{"num_hidden_layers": 13, "hidden_size": 256, "n_experts": 64, "experts_per_token": 4, "d_expert": 32, "d_shared_expert": 64, "hidden_act": "swiglu", "moe_layers": [0, 1, 2, 3, 4, 5, 6, 7, 8, 9, 10, 11, 12], "router_score": "softmax", "normalize_top_k": true, "routed_scale": 1.0, "balance_loss": 0.0076, "balance_bias": false, "router_logit_norm": 1.5, "init_std_router": 0.0132, "lr_router": 0.00141, "num_attention_heads": 4, "num_key_value_heads": 4, "head_dim": 64, "vocab_size": 6206, "norm": "rmsnorm", "norm_place": "pre", "norm_eps": 1e-05, "positions": "rope", "rope_theta": 10000.0, "rope_fraction": 0.25, "qk_norm": false, "attn_scale": 0.125, "tie_word_embeddings": false, "parallel_block": false, "extras": ["capped logits"], "init": "normal", "init_std_qkv": 0.0312, "init_std_o": 0.0312, "init_std_up": 0.0312, "init_std_down": 0.0, "optimizer": "muon_variant", "learning_rate": 0.00259, "lr_mult_o": 3.0, "beta1": 0.95, "lr_head": 0.00842, "max_grad_norm": 1.0, "warmup_steps": 200, "schedule": "wsd", "decay_fraction": 0.715, "decay_shape": "linear", "final_lr_fraction": 0.05, "batch_tokens": 65536, "max_seq_len": 512, "doc_mask": true, "train_tokens": 311300000, "max_steps": 4751, "dataset": "wikipedia_en"}
Below are experts of layer 2 (counted from 0) of a mixture-of-experts language model. Rows are named router (the router's row for the expert) and show model dimensions 0-255. Each number is 128 + 24 x the weight over its row's rms, rounded and kept within 0 to 255. Numbers have three digits each.
Before each expert's rows: "comes after" lists some tokens at least twice as common just before its tokens as in all text; "raises" lists some tokens whose logits its average output raises strongly, later layers aside. This comes from a sample of Wikipedia text that the model never trained on. Tokens count by the router's weight.

# expert 29
comes after: " (", " ", ".", " \"", "(", ")"
raises: " the", " which", " this", " their", " a", " "
router:124103148146157169163097154104157133106095119099106125111099095139094140163109104158089146098116148095095098136137086155099107155144152111154113092168160078085110158098109111127147111125155164122103122099110107096136150102144139086093159149123087147112150091143163131103150140095100135159098135124095093137105155129102143106121159128107156156100103116125121123164150136108110109140107155169119089092133155132155149101156127160121102101132119119142111120135155170125142111122142105115169138156118103147097168125107145128109113109130110089098168091169168151154117133127162157162092119109155090092102119123112099093158137112123135139110108140142115097147142109142120095105120145115130142120103152101153128125092121101150093092141131142095155101108129094108141165141166158

# expert 59
comes after: " ", " (", " |", "–", "|", " in"
raises: "6", "7", "8", "5", "4", "9"
router:112102161157110156086125139140151097104094120119140103130110128152133105100100119152127122123113112121147091104126108142081097145119125108155102096153138081153128155159099093135109131084162155119100109136103091087160099145140085128099144162104130159120120110136120105099106149094106127115096141149097090099101124105141121087092159120100147156122165144150112100131162148125095109096124141133158093105165160141155123169166133147112100156108159144141107091089116126164127141093154126146151142105155101145103157108153157148083142121108141103110155096137152145163157141163131143150137127104154117094096126107147077125162102120154115149116150136081092097160127136109143121157085128074152127119081153097125092116096162126118085107145124136107113118132102135145114160138138106

# expert 22
comes after: " ", ".", "201", "–", "200", "202"
raises: "th", "–", ",", ":", " –", "\n\n"
router:122111115143133146143106162120059152127168125165113108097122156066107110110109113147130087111110102102186127170120102153152118129167163104124133109127154106121144140120099156132084154129135130122106091141153118176138105152155136125168136144115111120123115145152144126131117142157140145130139123169108131116121089098105156150168170134104105139126168164097091115084163170169104123159137162142103113099145133173113187094135167134128101099107129124131108095118125147137119096095155093126134142145153089171146120078113120104114112096145097130144126134132116143141177123126140170124161088121136116138087112107079123154125116170170096152109108132111143119147105139150128141158111079098150165129101156111132114116115143125137130131122137160112173120135144101134148141168127095

# expert 21
comes after: " ", ".", "201", "200", "–", "202"
raises: ",", "2", " T", " t", " G", " P"
router:135087143169132135159113156100124134093110142135113101114095097149111080149110102156132122111103085120134122153111120171123089142141130083133118098127171147108146153112130138131125116112147142133125106099104107115144159121137142110127123143129118144124131146146142101114087168135097108098127127154097084137096126078105156106137143158125100137111114173103077127132124181156115093105112161160120113098094137135151160110135168140116087110101100102158088142114147178098141086083145088114138159127159122140106150102093161153093128099159140109131163101147138132164176143122129141132103099090123110106133152128112109099147133126165106137120078161097137088160099120129102095165167153124157121102100169094137093146114139114156130122085116114097132114097101107104134164139147143

# expert 11
comes after: " of", " in", ".", ".\n\n", " is", " to"
raises: " ", ",", " D", " C", " R", " P"
router:097187123128124109086132108171129155136144099156158146137141145135134168099151151097164099149158166138125160121126169092144144081087093146109134161113119139133099066150148147144110125154106113157166117159132101130113083138144106150122115108169150107105106115141141139172142094139142156134146122095155155134138118146129107158085099101143147117109154105138151158130090113095154143110156093100148147136153131137083114152109108101147143150137102129107128159128141107125143150149093158172111134113133168093141083173154092147143146151143121157130118145135129128108109099099082108114133162141111149162167110169144127136121126132102157126144134086132096174094146115125141121109094122157106126113167089167106146131152126100078161142140142153160115145161151120158117115127089114

# expert 55
comes after: " (", " \"", "==", ".\n\n", "-", "\n\n"
raises: "ou", "at", "ent", ".", "ast", "re"
router:106110109132144126151088130116104152139083098099126098146123121132123162159122103186078108121103129123086133124128091144114120140151116109165111166140152159130127155092150127082143088126152146158129135137111109112142165136119104120117137154129109134155150139128138087097121140100100086145115124159112094115104112164101171141116139164086123156083077160115118157151161149118116097115090136144112123119115136120114158104167125150150083166124118138152097116122179141130137117130154122107112157081181116139107155156081158135098098159170135095117153131115123155149113147132163162139109102117153088116110137095147107091156131138097098112121090159142106091106167118073111088115153149132156108144144145123138115122083167109163116135126127155102110101115098133119091151111151129

# expert 7
comes after: "\n", ")\n", ".\n", " |\n", "2", "3"
raises: " in", " the", ",", " and", " The", " L"
router:105153081094106096099144153148136164123157105132151135114172162115151127124124168103159101133130161104132131098105178079110186106091076159162147128102087119109148117175170124173151116165118127146165116142171097124112101117099109169140140131121150120109143115152126156175112118119165114128127122115158133115130151137135098138108088086132141121171139101142149134143144105134135154148135108107163109119150125143130100156127136095125125162140147127136168131087077128160129152145111129178133143084129159138122107157168104159118148140155131182119090161138143123154128094101082083134148116138130152123150128163101170137126140130120155148120157087124116132094158129148151115140109107152103161126120127122105160155153160126099125129151103149150130159147144117167112136159093111

# expert 9
comes after: "-", " the", ":", " a", " of", " and"
raises: ",", "in", " (", " and", ".", "-"
router:132126137105123101100128100148098125156111113140146145134169094152137141101123139118127126142162091116130138114096142123139147137114113123123156180114136144174121096160104122099128107147085085135118151128138155147151148146116094141212109120155182119136115151154054124131108140140124117104206110153117152140174126132130117114123127172100129123167133137125130147116109129098156107145103124121110180133115083112103092145111128099146149177096135144137121125113122125120142155143145143115081140089146110082125105167108146119099124143135143157168137123098047148148123155140133113062136142145073130113165133082147142152101133154140107150140119158121137139109152131102149117116162146132125129146175128126118119163124148104099163116138118120153110163150096152112099102115127097

# expert 46
comes after: " |", "|", ";", ":", " /", " in"
raises: "id", "imate", "u"
router:123152127116098108073173151140136134130140122172166089167148159142142131090162151132165104168126133127135158117111136133115155124103080109153143136082121130144123117174130123174091122124128088154138155159160109136091093110110097125157121128122174129117100166152078131122084128115129119113145102127121139162138167112118110140119115136110165122172165157158125111128131098127122119128180102129153124124157116158130102171099152112161120166099139153119164144079085136157101145140113163155119157088168130119164115147129120159113138103168195151127104128117112155153156141125080128107155125146075118130134106119144156171123099117130151164140163084099118126131103148117157117158129110127135142128152137157096112132147145126085153128138114138127100162155121142170102116133102111

# expert 43
comes after: " the", ",", " in", " of", " a", " to"
raises: "er", "in", "g", "t"
router:138103155157157158160105135096152104101119155101100140104108100137098129159126098178088169098108104092103105113156099136129107169129150110153110099158141116093151158103123116100141114109159157138107135091101102105138168133131144090095149155083095157127140098114162132096159114111106140149094149127101097124104143127137143100122165132114125152103102097117120145163164104124097100121086155160112099111124150126157148098147107165129119094139142118147115114152162151103159117104165096094160149161108094157096151102102161130109104134115103086101153096158157132139130157143154150150106117092156104115108137125125092102159128114110119088109094148135139100147151121167133103095098171114132130107094142103156141115101103132153094108142140130108147100104118121105161157147159145

# expert 38
comes after: " |", ":", ",", "-", " the", " United"
raises: "-", "198", "|"
router:159088141144154164155101120103153109107097138090098119124091110147100148135122115145108149129089112096089112152165100122138110144154158118138106097168125106102131173093119136111113134129154178106120140109104128090136132112135152105090158146109087169143147101114170109092143140089112133138088152152101106127102149116140116097104136131101107150105118136133130127168153120115111115118092175148120105124150155114161123126163148150102124092123150113152110116157132149106142147140146109094163131160128119147110178120102177095094075127101088073102153093147167132136146155121153147169078127101178101101116143112105093111167140121110132117101101153149115105125141150149136110106129150118148132107087136120156119119093109145151094106150144107104118091127097110098149153133167158

# expert 23
comes after: " the", " a", " to", " The", " and", "'s"
raises: "ing", " the", " of", "s"
router:120108144153144132133134117115134127116105135090115106114096096094113156152134096143100132114100128112090096134152139150130099115165116124113096133172148140094106149094102105110146149102166165115117113118104153110146151088160114107095153129129076172112151114096132130144167123077100105128083157144102105125083096087137161088127138157079132124103099113092087101162116126132132102147136171130152115148110160129171159107149130149136118098148100139158105137160166139121139141109140127099165110153097114123114163149118162103136124106124105095122123115111187125166159135156163142181098106115161112111116121153117081102154150133123115126093103148145124121109166133134112091135123144121152100104134175130149100127107109161162079134153144113096147089110105108123151156135159165

# expert 5
comes after: " |", " the", " a", "|", "-", " was"
raises: "ist", "ism", "ing", "us", "ind", "ent"
router:149076157159151150152085098100149110113105121094091108117102080157111129168113092145122148109110160093099116142134113150107102141154149098125105108154143122112143158092143115106148110126150161151116106104125117105149157108144155099091167137117093162126154110122152103116133114095094141145096147134093117132118152131121141107109155148116142139095117128128131146160137136115112134141133145174093089086137150123159163125157129159113115110145107114153099135152154152095139122101164100109151131160108101141093160107081153117124106078139103088114162096158154129156135154127154170168084130100170079120093137130111085095153132121123150096107117150153130098144146110147130127115115152112170121104102147094154111125103121142171110107172149108104153092141115105111130159139161172